Experts of a small language model: 22.2M parameters, 16 experts in each of 13 layers.
Below are experts of layer 7 (counted from 0) of a mixture-of-experts language model. Rows are named gate (a neuron's input weights, with its number), up (a neuron's input weights, with its number) and show model dimensions 0-127. Each number is 128 + 24 x the weight over its row's rms, rounded and kept within 0 to 255.
Before each expert's rows: "comes after" lists some tokens at least twice as common just before its tokens as in all text. This comes from a sample of Wikipedia text that the model never trained on. Tokens count by the router's weight.

# expert 15
comes after: ",", "s", "ed", " he", " to", " it"
gate1 [143 139 127 110  92 120 125 101 108 122  75 128  86 134 128 122 123 134 120  85 139 119 104 129 156 132  80 135  85 167 138 133 115 148 150 149 103  94 138 145 132 117 106 121 123 189 111 110 185 141  85 150 132 180  97 108 119 113 127 115 177 137 144 149 156 136  90 136 120 111 126 134 133 158 132 158 101 115 122  82 142 113 127 129 139 152 160 127 122 113 108 133 121 131 133 114 120 129 152 149 109  89 153 101  99 120 139 129 134 126 126  86 151 119 107 120 180 124  85 167 120 141 144 121 130 119 130  89]
up1 [154 160 110 149  93 133 165 121 149 137 107 134  78 122 109 139 114 116 152 123 108 117 149 109 155  91 142 111 137 137 112  86 104 118  98 134 143 133 114 112 129 149 101  94 159 110 138  93 165 125  77 127 124 153 110 138 150 119 111 157 124 109 163 108 116 132 129 125  93 132 191 128 115 117  98 113 104 137 119  91 162 129 148 105 160 105 144 123 152 112  55 119  87 114 112 111 141 149 152 121 143 136 201 143 140 109 142 145 158 135 205 102 120  90 116 129 116 118 161 174 161 167 143  68 135 119 144 109]
gate2 [128 158 145 113 138 128 106 150  99 139 128 176 116  83  86 141 143 113 133 128 123 116 115 133 140 103 143 134  76 141  89 142 153 146 138 147 159 113 110  99 150 131 157 141 123 120 140 176 132 172  69 166 111 129  83 139 128 157 162  96 151 107 122  96 128 143 110 117 137 143 107 161  91 114 150 134  84 157 168 140 102 133 112 118 149 131 141 132 146 146 134 133 120 135 135 124 104 135 132 120 144 113 103 117 136 170 172 109 186 168 162 124 108 147 130 124 126 137  82 146 136 136 130 141 163  84 152 114]
up2 [162 118 187 137 113 137 138 148 142 156 133  86 196 142 165 119 117 127 145  86 124 112 155 118 146 114  94 122 118 134 116 156  95 120 131 147 111 158 136 107 142 125 142 171 108 146 105 139 103  84 142 128 152 122 140 132 151 114 155 127 120 191 114 126 148 130  83  82 185  97 127 105 176 163 131  79 139 114 126  82 115 128 138 148 117 119 116 161 102 121 180 133 163 117 121 149 131 115 116 133 133 128 131  95 128 156 119 106 108 131 107 131 130 143 114 142 147 114 159 135 112 116  99 137 122 167 128 145]
gate3 [ 96 129 154 144 147 107  95 118 135 120 115 161 123 137 146 109  95  85 114 127 173 161 144 143 122 134 120 114 100 110 118 109 125 114 115 141 137 145 140 137 147 111 141 164 127 148 158 103  89 190 114  94 129 100 115 150 149 110  99 107 165 141  71 117  30 104 135 104 147 159 151 129 100 168 120 103 143 162 156  93 145 114 108 146 151 142 157  82  85 157 129 127 126 141 131  76 113  92 120 129 115 139 160  87  99  95 170 189 134 116  80 192 135 138 143 114 141 106 172 115 153 171 144 136 165 150 127 130]
up3 [138 151 132 136 151 118  73 138 165 124  88 165  98 153 160 149 171 134  98 158 155 152 134 122 136 112 155  80  98  95 123  91 151 113 106 137 104 128 122 179 113 126 141 117  96 106 150 136 120 159 166 147 103 166 108 120 117 107  79 129 152 116  92 120  81  87 121 121 115 176 160 107 101 183  72 149 127 176 159 135 128 101 121 119 143 110 133  93  58 103 140 138  89 113  87  98 140 105 115 135 112 122 111 153 114 101 167 135 135  82 128 120  93 108 153 125 126 119 133 112 135 150 141 176 124 117 130 139]
gate4 [105 118 152 113 120 107 143 101 126  93 143 124 100 154 190 123  94 139 153 130 157 131 117 148 143 121 163 133 153 127 141 163 131 138  97 127 142 125  92 118 144 142 133 159 142 134 106 117 109 134 155 155 155 156  87 109 100 185 102 131 156 106  79 154  78  90 153  75 132 111 116 119 118 168 122 147 122 117 113 118 113 128 121  95 149 115  93 145 109 127 116 140 118 147 143 110 105 101 131 170 108 124 130 119 114 105  84 162 132  93 116 197 121 175 126 124 162 137 104 128 121 186 139 147 130 110 142  95]
up4 [129 128 160 140 154 157 135 150 167 133 147 171 121 121 156 105 138 117 109 171 110 124 159 165 101  95 168 101 142 116  67 133 183 108  84 122 129 126  93 128 155 118 125 140 165 136 139 105 135  86 143 135 134 152 111 120 121 121 104 105 141 118  92  90 107 112 119 142 125 102 101 142 146 137 124 156 118  91 142 169 125 119 107 155 150 132 141 187  96 151  98 111 120 143 122 131  99 141 107 171 158 121 137  74 101 110 143 138  67 119  89 186 120 127 125 149 157 124 131 139 184 137 155 125 127 116 121  84]
gate5 [133  85 147 128  88 145 180 113 155 101 118  93 163 133 124 102 100 146  99 116 104  79 148 122 169 115 140 155 111 147 104 162 130 174 169 144 151 131  87 136 170 149 142 140 149 157  74 118 127 139 121 126 111 155 110 125 149 201 104 142 152 120 136 129 118 122 151 125 118 125 141  86 140 113 150 153 105 142 120 136 120  99 128 132 153 159 112 119 138 114 140 163 129 129 144 172 114 155 158 143 148 125 160 122 114 131 143 113 142 143 106 130 143 157  84 151 205 135 165 151 120 163 124  96 165 137 155 155]
up5 [115 163 128 115 109 127 125  92 154 145 161 150 154 138 124 168 123 117 106 142  80 140 116 147 120 116 135 109 146 119 157 121 156 123 125 151 101  96 137 132 140 155 116  57 173 134 107  87 130 165 116 129 120 188 123 143  89 163 133 134 101 116 120 135 116  84 151 162 111 163 150 127 103 111  99 139 129 141 133 165 134 117 114 135 133 147 157 109  63 147 113 153 133  69 132 133 130 117 105 112 138 126 166  75 146 116  62 135 138 102 121 105 101 134 103 147 136 127 149  89 157 150 168 104 122 115 133  85]
gate6 [139 151  89 150 127 119  73 137 115 151 122 105 118 131 135 135 136  65 116 117 151 179 105 149 134 120 169 136 103 168 135 133 105 170 148 138 153 104  62 137 113 139 122 115 159 119 169 145 173 123 127 125 115 118  73 124 134 108 109 100 147 140 112 112 123 138 152 145 133 141 147 116 107 144 129 137 117  92 169 105 125 131 100  87 126 120 146 143 180 138 119  98 130 127 123 101 134 144 105 131  90 109 178 151 132 127 112 114  99 113 115 122 125 130  96 101 119 154 147 136 132 146 131 157 141 106 144 104]
up6 [162 109 135 146 106 182 110  81 143 133 137 143 110 106 100 131  99 132 164 140 154 137 172 153 131 122  77 107 124 121 122 147 165 113 130 120 115 173 112 102 126 112  99 168 144 128 131 140  52 130 130  77 132 116 188 113 111  92 123 152 111 168 150 110 131  84 136 139 165 133 108 126 101 135 116 143 138 164 157 134 127 130 166 135 148 145 132 166 149 173 146 166 124 107 129 147 193 132 128 101 132 175 129  94 126 157 113 133 115 156 113 139 128 134  99 133 123 133 144 118 129 135 100 138 145 120 121 125]
gate7 [141 133 102 107 134 140 112 154 148  89 105 128 140 138 149 138  90 144 115  98 111 169  95 189 121 113 150 113 136  94 123 161 139  99 136 131 101 112  96 167 146 105 134 127 120 125 129 130  78 130 103  84 160 164 156 166 109 120  94 113 198 132  86 105  95 111 146 101 114 130 160 200 106 123 153 160 144 117 112 164 114 129 124 100 117 147 155  76 145  92 107 127  84 128 125 109 161 104 145 122 134 122 112 133 122 130 104 187 129 118 120  86 146 139 119  91 173 143 136 116 144 161 131 113 143 154 108 125]
up7 [100 138 148 115 148 127 167 136  81 157  78 138 112 146 103 138 180 130  97 124 112 160 131 111 132 152 185 119  96 198  84 106 127 132 140 139 132 121 110 140 106 172 140 135 153 124 119  91 142 145 105 142 147 133 131  95 160 102 171 137 102 128 166 147 169  98  97 123 133 151  94 107 174 132 139 111 141  95 139  89 114 109 113 113 158 109 130 171 107 132 136 159 135 114 135 153 116 147 149 146 113 117 127 131 126  78 173 114 155 170  79 155 132 135 156 141 125 124 125 105 120 135 140 141 143  73 129 107]
gate8 [116 162 113 189  96 106  93  99 111 157 145 122  63 154 141 115 165 117 100 149 121 156 155 131 134  84  97 118 135 132 128  97 148  67 131 130 106 148 124 136 129 126  86 143 172 135 155  97 146 131 117 149 200 151 134 114 100 132 114 116 152 127 121 115  91 123 142 129 142 156 189 157 113 106  87 111 130  74 139  91 165 101 136 126 124 113 161 131  82 107 127 104 138 116 131  99 140 132 119 143 123 136 154  61 121 117 138 178 161 117 122 159 110 118 129 104 132 114 159 115 141 148 120 117 142 145 105 127]
up8 [136 127 125 150 146 144  54 148 113 172 102 167 102 135 165 133 150  78 133 133 105 192  98 112 110  98 137 118 168 149 154 129 164 138 114 132 116  95 106 127  92 149 117 114 127  96 148  99 116 124 166  61 124 153 122 128 129  82 147 112 150 131 109  99  90  84 110 143 161 166 158 139 126 128 103 135 146 139 128 114 120 133  91 132 132 126 116 132 126 137 120 104 110 144 148 127 156  97 136 130 120 125  67 111 137 159 134 145 153 129 139 129 129 149 161  97 104 125 126  58 192 124 143 126 164 130 122 134]

# expert 10
comes after: "\n", " of", ")", " in", "%", " —"
gate2 [115 151 141 109 122 120 128 166 126 123 100 153 121 131 155 102 124 138 107 157 140 150 153 130 149 127  93 116 133 131  87  79 149  97 100  79 103 117 116 118 122 184 123 164  85 154 110 160 126 153 118 136 149 140 135 150  68 113 122 119 114 151 159 128 108 112 132 118  62  91 171 158 134 163 150 165 155 139 109 117 129 152 106 130 136 116 132 137 100 114 115 106 117 114 130 121 104 147 111 156 119 162 107  86 138  97 172 121 132 120 133 134 146 136 156 103 153 122 116 137 142 161 114 126 131  90 135 118]
up2 [170  67 129 123 124 105  78  76  87 116 139 148 156 108  97 116  81 108 130 135 127 110 140 167 110  93 128 105 112 124 181 123 159 105  93 124 141 178 108 125 135  91 108 150 140 144 161 109 111 147 114 123 140 160 116 143 126 127 109 101 171  99 108 128 129 106 122 111 186 146 137  94 135 148 117 118 113 137 102 138 144 118 158 141 121 148 122 126 144 145 171 136 129 123 109 117 167 122 133 164 122 196 147 114 108 129 115 134 122 110 131 140 150 150 114 124  92 147 151 138 140  98  95  92 152 114 172 172]
gate3 [118 167 139 137 125 152 151 122 133 144 130 118 120 115 125 100 125 143 174 153 102 119 125 147 122 112 112  96 183 131 126 139  99 117 123 134 132 120 107 156 105 125 153 172 125 164 113 163 134 141 110 134 117 105 139 149  96 115  72  93 137 124 105 107  97 119 146 111 106 112  47 151 148 155 125 114 124 130 116 148 110 148 119 121 104  91 136 137 168 156 158 121 146 199 170 141  85 135 117 155 142 116 114 137 125 130 132 126 123 131 122 188 143 170 119  83 112 150 119 158 113 145 111  84 126 106 115 166]
up3 [153 115 116 115 130 105  76 145 161 141  94 130 146  98 122 127 130 121 123  91 123 140 100 139 128 146 134 131  95  85 110 151 177 140 123 150 105  84 154 136 144 147 101 110 142 111 149 123 128 131 135 165 159 117 116 104 159 141 167 129 122 126 136 126 123 160 149 126 162 133 185 141 108 122 129 122 159 207 169 178 134 102  92  99 156 121 144 119 124 120 105 156  95  82  98 156 134 131 191 134 110 153 146 138 155 101 176 168 123 128 120  99 124 117 145 161 129 151 141 105 137 133 138 115 148 148  91 152]
gate4 [109 106 148 139  94 142 134  90 109 116 104 191 155 145 151 126 120 169 124 159 164 163 127  92 153 108 159 180 117 117 153 138  91 115 135 120 160 118 132 148 134 116 135 116 128 158 144 113 119  98 116 126 146 132 144 166 129 121 129 145 127 109 126 153  69 114 129 146 173 141 114 132 162 124 148 100 108 108 143 161  92 135 123  76 141 145 120  77  85 131 162  90 169 155 110  90 121  85 102 135 157  81 204 121 133 133 132 124 123 138 130 124 151 156 117 179 128  76 135 144 141 124 117 156 149 117 127 107]
up4 [129 126 138 119 121 155 114 135 115 148 131  88 137 143 113 108 134 135 152 121 138 111 161 104 130 112 132 162 136 142 105 144 142 142 153  96 168 144 135 125 151 148 133 157 114 130  92 138 142 152 117 131  90 105 147 164 126 160 118 104 128 106 143 152  88 120 147 124 108 152 108 152 114  74 126 111 117 132 114 147  92 147 120 161 194 117 133 113 107  93 159 121 157 159 151 131 122 127 147 169 117 151 132 109 101 104  93  96 112 172 141 142 134 183  97 144 141 125 145 129 119 118 164 141 123 148 130 101]
gate5 [142 105 153 137 155 109 153 135 103 116  99 143 134 141 133  97 131 131 143 114 129 148 142  78  90 104 158 153 154 152 152 110 136 143 151  99 115 115 130  72 110 117 119 159 143 163 125 137 157 121 143 158 114  77 158 118  89 124 129  96 157  90  85 126  93 157  65 121 144 131 165 125 139 120 143 114 127 126 112  97  98 109 121 111 113  84  75 106 131 131 136 150 162 143 152 143 158 105 159 141 122 110 128 112 121 138 103 115 151 163 104 134 169 126 130 103 183 117 142 138 137 117 105 157 111 166 120 149]
up5 [105  67 137  88 145 128  69  91  89 132 132 136 149 136 119 131 119 133 157 100 120 135 142 155 118 102 116 166 128 108 130 139 135 139 149 158 121 132 128  45 113 155 146 142 171 109 106 181 108 149 176 147  85 124 143 118 146 123 125  96 106 117  70 129 174 111 128 119 138 126 140 125 113 172  97 127 130 153  99  95 103 115 123 100 138  90 124 112 206 128 124 148 117 146 133 132  76  95 160 134 120 129 118 160 152 128  82  80 117 134 134 144 133 120 120 107 126 145 115 137 129 135 116 144 117 151 117 127]
gate6 [113 119 146 100 147 134 187 144 150 111 136 122 122 107 112 126 115 115 133  93  73 116 132 153 144 164  93 161 130 127 133 134 101  73 170  99 106 135 142  94  83 114 153 176 114 128 177 152 106  90 123 187 132 101  97 126 161  86 123 139 115 151 131 122 125 178  84 110 154 129  89  78 153 140 108 134 130 131 119 120 105 156 129 153 114 116 122 148 136 126 163 149 109 131 136 138 148 114 151 113 116 165 107 110 147 105 126 121 110 126 120 107 117 129 144 155 176 100 104 156  51 152  88 149 140 142 123 125]
up6 [131 104 133 119 145 124  90 124 133 170 127  99 124 103  88 117 101 125  98 127  75 127 111 173 111 154 127 153 149  84 145 133  84 113 104 195 104 122 119 111  97 159 171 162 136 110 128 155 101 132 151 136 139 110 134 120 157 102 187 134  90 136  97 124 146 130 139 122 188 104  84 158 152 115 130 116 134 129 104 162 139 127 149 148 159 132 143 127 145 141 149 134 108 102 108 141  84  87 194 124 139 128 123 128 161 111 179 126 100 134 117 121 106 119 150 170 128 109 154 135 125 102 100 115 135 132 112 123]
gate7 [139 155 131 120 122  71 127 162 111 157  96 151 123 113 152 136  92 121 123 125 151 180 115 121  95 129 116 119 157 150 115 164 138 125 156 165 172 138 147 137 128 137 154 116  82  61 130 153 113 157 125 121 115 122 134 139 125 150 132 135 107 154 127 118 168  98 146  92 127  75 169  91 153 145 134 129 121  89 129 144 125 140 100 155 113 126 151  95 153 155 134  78 121 171 135 109 102  87 125 150 126 131 143 111 127 133 130 150 142 130 110 122 132 140 140 147 113  59 148 151 161 136 132  97 141 106 115 165]
up7 [101 121 122 171 121 124 122 105 153 125 127 138 102 117 118  99 121 152 102 123 123  93 150 152 141 120 130 129 164 123 117 172 123 118 109 104  85 137 126 125 122  83 133 182 161 122 119 172 158 156 122 118 139 127 121 128 144 157  95 116 130 102 129  98  81 138 163  96 144 173  82 152  80 121 142 103  82 131 139 154 110 103 149 116  96 151 125 102 105 130 178 129 136 142 172 157 148  88 145 142 125 158 153 129 136 114 126 107 106 115 128 163 132 122 116 119 164 115 122 169  86 147 111 162 127 151  81  91]
gate8 [122 146 111 143  81 147 171 146 104 132 124 140 119 122 111 110 158 140 128 139 133  77  99 112 105 100 120 131 129 158 103  93 107 153 146 158 169 148 169 102 126  74 129 161  98 135 102 118  96 134 116 144 107  83 110 126 131 141  83 102 137 162 147 125 118 112 143 140 104 111 151  76 131 100 142 125 110 121 172 122 134 141  85 175 118 123 155 167 104 161 121  72 128 132 147 141 105 143  85 106 129 113 124 112 125 163 123 110 125 132 163 122 118 127 150 133 139 155 133 137 113  98 134 133 112 119 113 115]
up8 [128 140 114 165 133 141 156  91 128 121 116 148 104 143 120 117 114  93 143 141 133 131 142 142 133 117 137 181 138 152 137 156 146 150 101 112 132 144  51 131  99 141 106 118 165 127 132  77 148  98  92 114 116 140 160 126 140 110  82 170 136  72 110 104 113 141 118 132 119 125  89 115 148 132 147 130 110 112  87 109 120 126 126 129 138  90 120 128  86 115 128 135 150  97 114 113 172 146 150 124 142 179 135 196  99 113 108 172 145  74 121 143 146  97 104 103  74 129 136 153 160 134 164 107 124 138 138 111]
gate9 [150 125  98 151 158 108 101 140 117 133 132 129 155 132 182  95 111 123 120 168  60 170 109 106 121 161 126  72 156 124  78 102 108 140 140 121 121 115 134 110 170 114 153 161 119 108 127 115 126 166 135 140 118 125 174 128 104 168 114 134 147 135 106 128  92 110 127 105 106 110 123 116 140 170 120 110 121 116 141 115 108 134 138 160 129 161 121 104 160 125 151 142 161 157 129 113 177 113 102 134 116 128 128  70 144 163 108 102 105 135 111 154 129 107 137  84 153 127 139 158 144 146 118 108 130 126 136 107]
up9 [153 155  95 144 140 140  95 149 132 152 111 129 131 115 114 146 108 155 125 133 144  61 153 103 124 121  63 121 107  99 170 143 128 150 148 140 122 143 133  80 152  76 121 156  59 156 149  92 101 160  76  84 136 116 135 174 102 131 103 139 125 146 124 125 100 132 133 131 120 122  86 130 133 128 100 147 123  93 132 154 128 143 139 149 146  92 102 111 116 134 145 106 161 130  99  61 153 118 157 124 147 111 105 113 118 188 118  91 144 156 169 137 136  92 138 131 128 116 139 109 150 108 145 124 129  92 109 124]

# expert 11
comes after: " of", "'", " in", " is", " as", " for"
gate1 [166 159 129 132 165  69 134 106 145 140 109 131 151 120 142 132 129 132 138  84 142 133 133 132 130 128 120 166 168  88 137 125 140  97 125 107 144  77  97 145 155 116 143 135 112 136 181 140 141 121 137 142 105 117 119 154 163 157 150 125 160 128 127 137 145 133  77 127 142 153  82 145 157 149 120 126 164 167 162 113 124 113  61 119  85 148 151 127 135 114 105 122 148 154 173 113  70 101 139 140 151 128 139  97 126 167 112  92 116 119 100 116 124 137 151 154 131 103 140 140  92 134 114 171 126 135  77 170]
up1 [ 94 168 103 128 155 117 124 135 148 121 101 121 176 106 130 139 156  75 156 161 135 120 146 117 109 132 114 119 168 108  93 110 149 137 107 104 181 132 126 135 101 111 137 113 151 138 131 132 139  82 144 155  82 125 147 117 109 148 161 150 159 103 131 118 107  93 138 144 109  78 108 128 116 152  82 132 131 177 105  90 148  82 159  99 129 160 125 133  81 113 106 108 143 146 103 124 145 142 128 101 142 127 127 126 113 153 158 108 119 147 155 116 122 141 139 139 117 146 150 131 117 148 124 135 143 118  80 123]
gate2 [102 121 140 146 121 130 109 116 128  98 127 115 117 133 152 121 129 194 137 150 119 156 126 162  75 133 112 169 159 107 141 161 130 165 125 105 140 125 123 105 131 121  82 108 118 128 107 127 114 112 115 123 123 147 115 169 123 109 108 119 182 138  83 103 125 146 164 108  79 130 124 162 140  94 151 115  99 102 127 143 119  87 105 116 120  98 155 117 130 111 147 124  96 161 151  87 114 104 153 132 132  79 170 121 144 133 166 131 145  55 148 142 173 126 111  89 130 132 122 108  71 128 104 162 150 163 131 126]
up2 [122 137 145 115 127 130 125 158  96 136 129 164 117 108 123 110 139 130  76 134  85 195 143 103 128 114 102 168 106 118 113 133 110 171 119 131 141 122 102 143 145 170 115 136 136 139 159 141 139 126 164 149 108 115 124 133 107 125 145 149 130  96 161 141 144 112 114 101 136 165 166  83 138 148  84 109  93  59 115 122 130 128 130  95  86 159 166 147 108 166 136 100 153 120 106 140 137 148 114 125 153 120 132 111 123 136 110 106 164  86 156 185 135 131 131 117 118 139 126 122 156 128  85 149 124  84 120 125]
gate3 [153 163 150 166  92 124 161 122 127 156  97 128 140  80 156 121 141 122 110 104 135 124 107 122 121 152 144  85 100 141 108 121 145 107 115  83 116  82 123 133 162 176 114 102 131 102 106 114 145  96 112 136 141 106 150 122 102 132  98 144  98  98  78 132 108 167 142 115 117 124 141 121 121 117 155  93 120 106 150 130  99 150 151 109 120 106 142 157 145 115 126  85 110 132  87 128 135 133 166 131 103 149 156 134 108 125 148 134 113 104 123 130 149 135  83 110 136  63 177 128 171 110 126  94 113 143 112 109]
up3 [122 138 160 121  81 132 158  58 132 110 108 122 125 111 107 118 141  83 150 141 182  96 153 116 160 139 147 108 125 148 153 134 166  97 106 151 133 128 107 119 116 102 124 139 138 148 114 137 153 124 106 141 103  96 124 128 107  99 104 133 153  97 117 115 103 162 152 137 139 122 133  92 134 105 161 113 111 154 112 127  91 152 120 103 107 121 127 160 123 146 107 111 135 118 158 111 113 150 157 143 127  92 149 155 131 130 103 147  78 132 133 144 169 129 139 125  95 113 157 152 151 118 125 157 109 128 136 132]
gate4 [150 135 148 194 142  81 107 160 136 137 124 178  94  90 169 120 162 131 189 138  84 118 144 126 112 118 100  81 163 103 103 137 122 130 108  95 107 119 114 105 151  95 135 170  94 121 141 113 119  86 110 123 114 117 135 145 157 115 121 131 135 123 149 149 116 163  99 164 117  59 106 131 109 116 102 131  93 132 125  93 101 119 119 137 123 111 112  94 137 133 146  82  81 142 155 130 131 152 129 136 128 116 105 102 112 127 136 134 139 113 134 130 104 125 105 124 165 166 143 118 132 163 107 164 130 136 118 140]
up4 [129 126 122 141 116 131  79 145 119 125 135 149 142 140 105 136 168  87 125 154 122 125 122 101 130 138 151 157 102 154 104 145 146  56 109 190 105 137 139 147  78 137 109  58 140 118 122 117 134 127 112 137 136 114 112 123 117 141 163 136 121 130 129  84  93 112 168 119 182 155 166 107 133 137 144 113 168 123 147 148 142 146  97 137  83 130 161 172 150 124 115 130 121 120 141 123 134 122 133 121 138 108 160 108 118 109 133 105 113 115 119 135 140  94 142 139  91 158 147 132 118 120 136 123 118 115  86 139]
gate5 [142 151 144 197  96 112 186  99 141 113 110 106 130 149 123 144  96 134 123 107  95  82 154 117 127 127  87 112 131 107 126 129 110 134 130 125 181  75 121 149 181 136 169 110 126  59 142  89 138 144 137 128 121 167 138  98 150 128 153 151 167 109  99 134 141  85 128 102  87 112 117 160 143  89 149 129 137 113 124 119 110  92 176 166 148 147 113 156 142 144 126  88 107 138 120 138 134 102 158  93 145 156 154 150 103 144 180 129 153 148 124 125 119 149  72 148 140  84 127 123 166 170 179  94 142 128 101 111]
up5 [157 131 143 146 174 141 119 148 104 113 113 148 168 118 156 136 183 149 125 134 120 158 185 169  85 154 114 119 130 173 122 124 139 132 130 143 109 113 165 101 144 129 126  77 150 126 181 132 142 149 126 106 162 118  88 120 108 142 152 100 114 170 119 110 171 101 123 109 143 126 157 130 111 104 101 165 129 136 120 116 142 143 159 114 138 124 116 115 134 175 103 124  78  77 104 158 138 104 120 122 129 106 149 144 153  98 138 161 151 119 132  76 127 120 137 133  69 121 162 115 129 116  92  96 133 115  62 149]
gate6 [125 140 134 126 135 114 167  76 121 135 124 133 116 124 133 105  94 108  99 145 110 107 102 110 121 208 124  81 130 117  98 126 111 173 150  99 110 143 141 130 140 138 110  90 182  99 112 108 107 122 102 148 126  96 115 131 130 121 105  97 158 133 113 189 106 145 148 140 102 171 142 132 119 164 140  81 103 112 128 114 127 181  82 162 124 144 146 167 131 100  96 131 123 119 162  70 129 145 112 108 112 131 195 141 138 150 117 146  99 122 127 131 118 134 121  93 136  90 142 171 138 115 137 107 152 145 147  66]
up6 [ 92 119 122 113 122 165 101 154 100 143 140 142 146 123 175 149 158 115 112 137 121 153 115 117 201 113 129 142 147 112 141 155 149 139 157  88 125 115 121 106 145 154 141 120 144 109 121  93 117 122 128  90 155 223 148  84 139  81 134 145 121  94 141 173 109 143  97 154 119 110 105 130 142  99  92 111 123 130 124 134 119 123 151 117  96 131 105 137  96 146 160 136 150 137 144 138 138 128 151 104 119 192 148 140 151 162  90 116 112 153 143 127 112  97  68 113 132 103 146 109 129 132  93 118 128 149 139 119]
gate7 [159 119 131 142 161 105 121 138 140 134 140 154 126 122 152 109 133 108 127 174 144 133 140 125 118 144 147 101 145 114 151 178 133 101 115 127 150 168 115 140 184  93 132 118  82 117 166 105 113 134 148 132 123 108 158 135 149 112 103  99 168 114 146 151 117 169 164  79 169 144 126 116 116 143 128 153  73 155 144 101 114 118 165 103 140 138 111 153 125 138 116 115 136 137 135 107 145 110 117 138 117  81 127 151  92 159 118 161 115 119 165 175 100 114 102 113 121 169 113 144 146 122 121 149 164 179 137 109]
up7 [ 92 119 122 107 114 134 133 135  90 148 112 114 144 125 123 123 105 116 115 130 131  87 120  90 126 126 160 148 142  98 114 149 121 154 125 100 153 161  98 107 150 121 130 126 107 162 112 128 109 109 117 149 123  96 160 177  95  99 132 133 155 148 108 160 117 122 130  92 125  88 110 101 101 162 154 148 114 144 108 103  96 140 129  94 134 129  86  88 125 164 154 145 130 148 163  76 152 122 141 129  92 137 111 129 123 158 124 145 186 118 169 144 163 127 138 119 127 117  65 125 135 162 114 149 130 104 143 159]
gate8 [117 159 119 172  93 145 112 150 104 144 115 169  69 118 125 111 139 116 120 137 132 129 101 120 149 144 128 102 145 144 107 219 113 147 119 112 148 152  99 121 146 138 111 152 144 126 119 123 100 115 127  96 159 142 121  79  49 116 109 106 142 116 178 128  66 121 141 156 127 119 153 146 104 110 137 163 117  84 121 166 119 137 137 122 132 132 157 141 106 105 141  86 108 191 130 162 176 149 134 168 133 153 137 139 110  89 149 134 120 140  99 138 166 102  89 151 148 125 126 123 143 192 126 108 143 176 130 128]
up8 [122 118 156 136 142  71 140  80 140 100 118  90 152 121 122 125 144 115 118 103 133  55 174 134 117 130 146 144 115 128 150 116 109 115 142 127 144 137 154 105 110 136  98 103 140 162 107 146 117  94 109 168 110  78 109 149 153 146 156 193 154 133 124 168 151 153 101 102 154 147 121 122 142 129 135 118 124 133 138 112 127 151  78 161 117 111  90 115 134 129 127 146 147  98 151 114  70 105 163 133 108 103 133 106  94 150  99 110 103 125 136 117 105 127 150 121 131  83 146 162 120 120 134 149 109 130  96 153]